config = dict(
    d_shared_expert=0,
    hidden_act='swiglu',
    balance_loss=0.00821,
    init_std_router=0.017,
    norm='rmsnorm',
    tie_word_embeddings=True,
    max_grad_norm=2.0,
    batch_tokens=131072,
    train_tokens=1252000000,
)
Below are experts of layer 5 (counted from 0) of a mixture-of-experts language model. Rows are named router (the router's row for the expert) and show model dimensions 240-287. Each number is 128 + 32 x the weight over its row's rms, rounded and kept within 0 to 255.
After each expert's rows: a language model's description of what the expert responds to. This comes from a sample of Wikipedia text that the model never trained on.

# expert 0
router [112 102  80 197 128 121 126 190 138 117 135 196 109 162 140 153 125 113 176 115 149 160 167 137 153  73 103 174 160 154 144 128  78 150 159 107 100 166 143 141 114 133 112 108 201 125 118 100]
What it handles: Word pieces in the middle of split words, often after a capital start, such as s-pon-sor, re-inc-arnated, Le-vit-icus.

# expert 11
router [171  81 102 148 124 118  95 149  96 103 158 179  89 147 110 127 130 120 151 125 121 138  99 153 153  95 101  75 130 137 111 155 158 131 126 117 108 149 182 118  86 119 109  92 140 134 155  66]
What it handles: First names after titles or by, such as John, George, Richard, plus nationality words and country codes in sports tables, like RUS, Australian.

# expert 14
router [129  85 136 147 149 159  59 151 100  55 136 176 136 125 147 129 101  81 175 126  96 138 157 215 104  75  78 120 130 143  82 171 133 148 125 126  82 156 183 126 158 138  75 137 127 128 139  82]
What it handles: Commas, "and", "or", semicolons and "but" joining list items and clauses, as in "medical and nursing", "Rapper; poet".

# expert 7
router [147 112  75 114  83 112  77 171  72  89 163 170 144 200  99 194 162 150 173 130 149 122 154 128 108  71 106 131 157 116 116 191  93 158 166  87  93 209 155  88  79 149  63  58 118 111 136 115]
What it handles: Nouns after the, in or his, mostly time words and years, such as year, weeks, century, 2014, plus town, title, history.

# expert 4
router [130 119  65 128 103 126  43 126 105  63 157 183  90 146 122 156 170  92 138 111 110 153 152 177 154  97  50 126 151  99 105 151 104 172 172 111  89 168 151 133 116 128  84 103 127 131 165 117]
What it handles: Second parts of names of places, people, teams and institutions, such as River, Angeles, Racing, Springs-teen, -ley, -ton.

# expert 15
router [128  84 108 156 118 105  85 143 148 131 140 188 141 145 112 147 110 127 159 103 135 179 135 137 156  95  64  83 185 121  45 128 154 152 132  94  86 155 166 138 133 152 104 130 159 109 212  82]
What it handles: Nouns and adjectives naming fields or sectors, often after of, for or and, like military, energy, social, water, mining, football.

# expert 8
router [110  80  90 152 128 143 105 128 103  92 148 174 171 120 118 137 111  88 210 110 105 174 146 222 177  96  73 108 145  90 116 146 103 139 149  75 103 177 182 135  73 143  89 126 154 107 156 113]
What it handles: Pipe separators between cells in wiki tables of stats, elections and asteroid lists, plus number-semicolon pieces like "5;".

# expert 10
router [118  95  84 116 176 159  94 135  96  72 151 156 110 142 110 131 138 130 170 106 148 163 112 180 179  88  78  95 180  85  62 162 118 163 111  41  97 138 159  94 105 155 109 137 164 154  88  58]
What it handles: Articles and possessives opening noun phrases, mostly "the" after prepositions, plus sentence-initial "The", his, their, its.

# expert 1
router [135  78 102 135 124 119  90 138 110 106 139 177 154 151 129 157 113  92 157 137 131 210 134 149 173  88  72  88 165 110  66 182 154 136 123  87  86 178 167 125 143 142 102 146 175  95 181  84]
What it handles: Tokens in tables, results and infobox lists, chiefly line-initial dashes, digits, scores and surname fragments, e.g. -, 0, 1;, Kgo.

# expert 13
router [134  89 114 146 146 110 108 153 110 122 172 170 155 135 120 134 154 155 184 102 169 123 145 129 145  95  81 105 151  92 108 134 162 137  89 110  84 164 153  82 124 110  92 168 105 125 160 105]
What it handles: Column headers, section titles and field labels in tables and lists, often before a colon or pipe, e.g. Location, Total, Votes, Coordinates.

# expert 9
router [145 116  89  97 105 181  82 150 148 129 173 161 136 146 142 109  81 167 127 143 141 179 174 142  92  91 118  82 151 113  87 174  78 175 147  88  95 170 180  76  95 106  83 149 125 129 150 129]
What it handles: Determiners, numerals and ordinals starting a noun phrase, like a, an, first, second, two, all, such, as, most.

# expert 5
router [166  88 121 110 132 107  75 157 146 142 150 166 142 147 161 129 192 122 127 127 138 176 138 143 111  66 110  95 160 163 122 145 141 178 133 144  73 179 180 127 133 127  51 153 106 136 176  92]
What it handles: Prepositions right after a noun, adjective or verb, usually before an article or possessive, like of, in, by, from, during.

# expert 12
router [162  94  84 160 140 179  29 170 154  94 165 174  98 161 144 135 128 167 148 129 159 166 182 160 114  99  89 132 157 144 137 182 152 199 129  95 123 165 177  86  75 150  80 142 141 129 184  98]
What it handles: Forms of be/have, "also", "not", "it", "to" and main verbs after a subject or "to", such as was, been, lead.

# expert 6
router [144  93 103 142 105 132  77 170 139  77 156 161 131 143  98 127 114 125 130  98 119 154 148 188 125  89  86 104 142 121 106 157 131 165 126 122 110 141 194 144 114 118  79 115 154 140 159 133]
What it handles: Opening parentheses after a name or title, plus quotes, slashes, dashes and square brackets, as in "(NIT)", "128–97", "[ar]".

# expert 3
router [160 113 120 132 125 180  90 119 113  80 163 155 174 195 111 177  65 115 167 141 175 153 147 128 127  93  72 117 146 100 130 172 147 152 135 135 138 169 183 109  86 113  93 131  68  70 153  61]
What it handles: Letters and particles inside non-English names and words, including Cyrillic, Greek and accented Latin, such as de, la, al, é, van.

# expert 2
router [116 102 107 142 155 133 106 184 183 137 196 146 150 155 164 129 126 144 215 168 110 135 130 144 178  74  64 109 127 135  89 147 142 165 126  44 102 122 161  93 164 116  82 142 138 125 131 118]
What it handles: Line breaks ending sentences, list items or table rows, plus == heading markers and sentence-final ")." or "." tokens.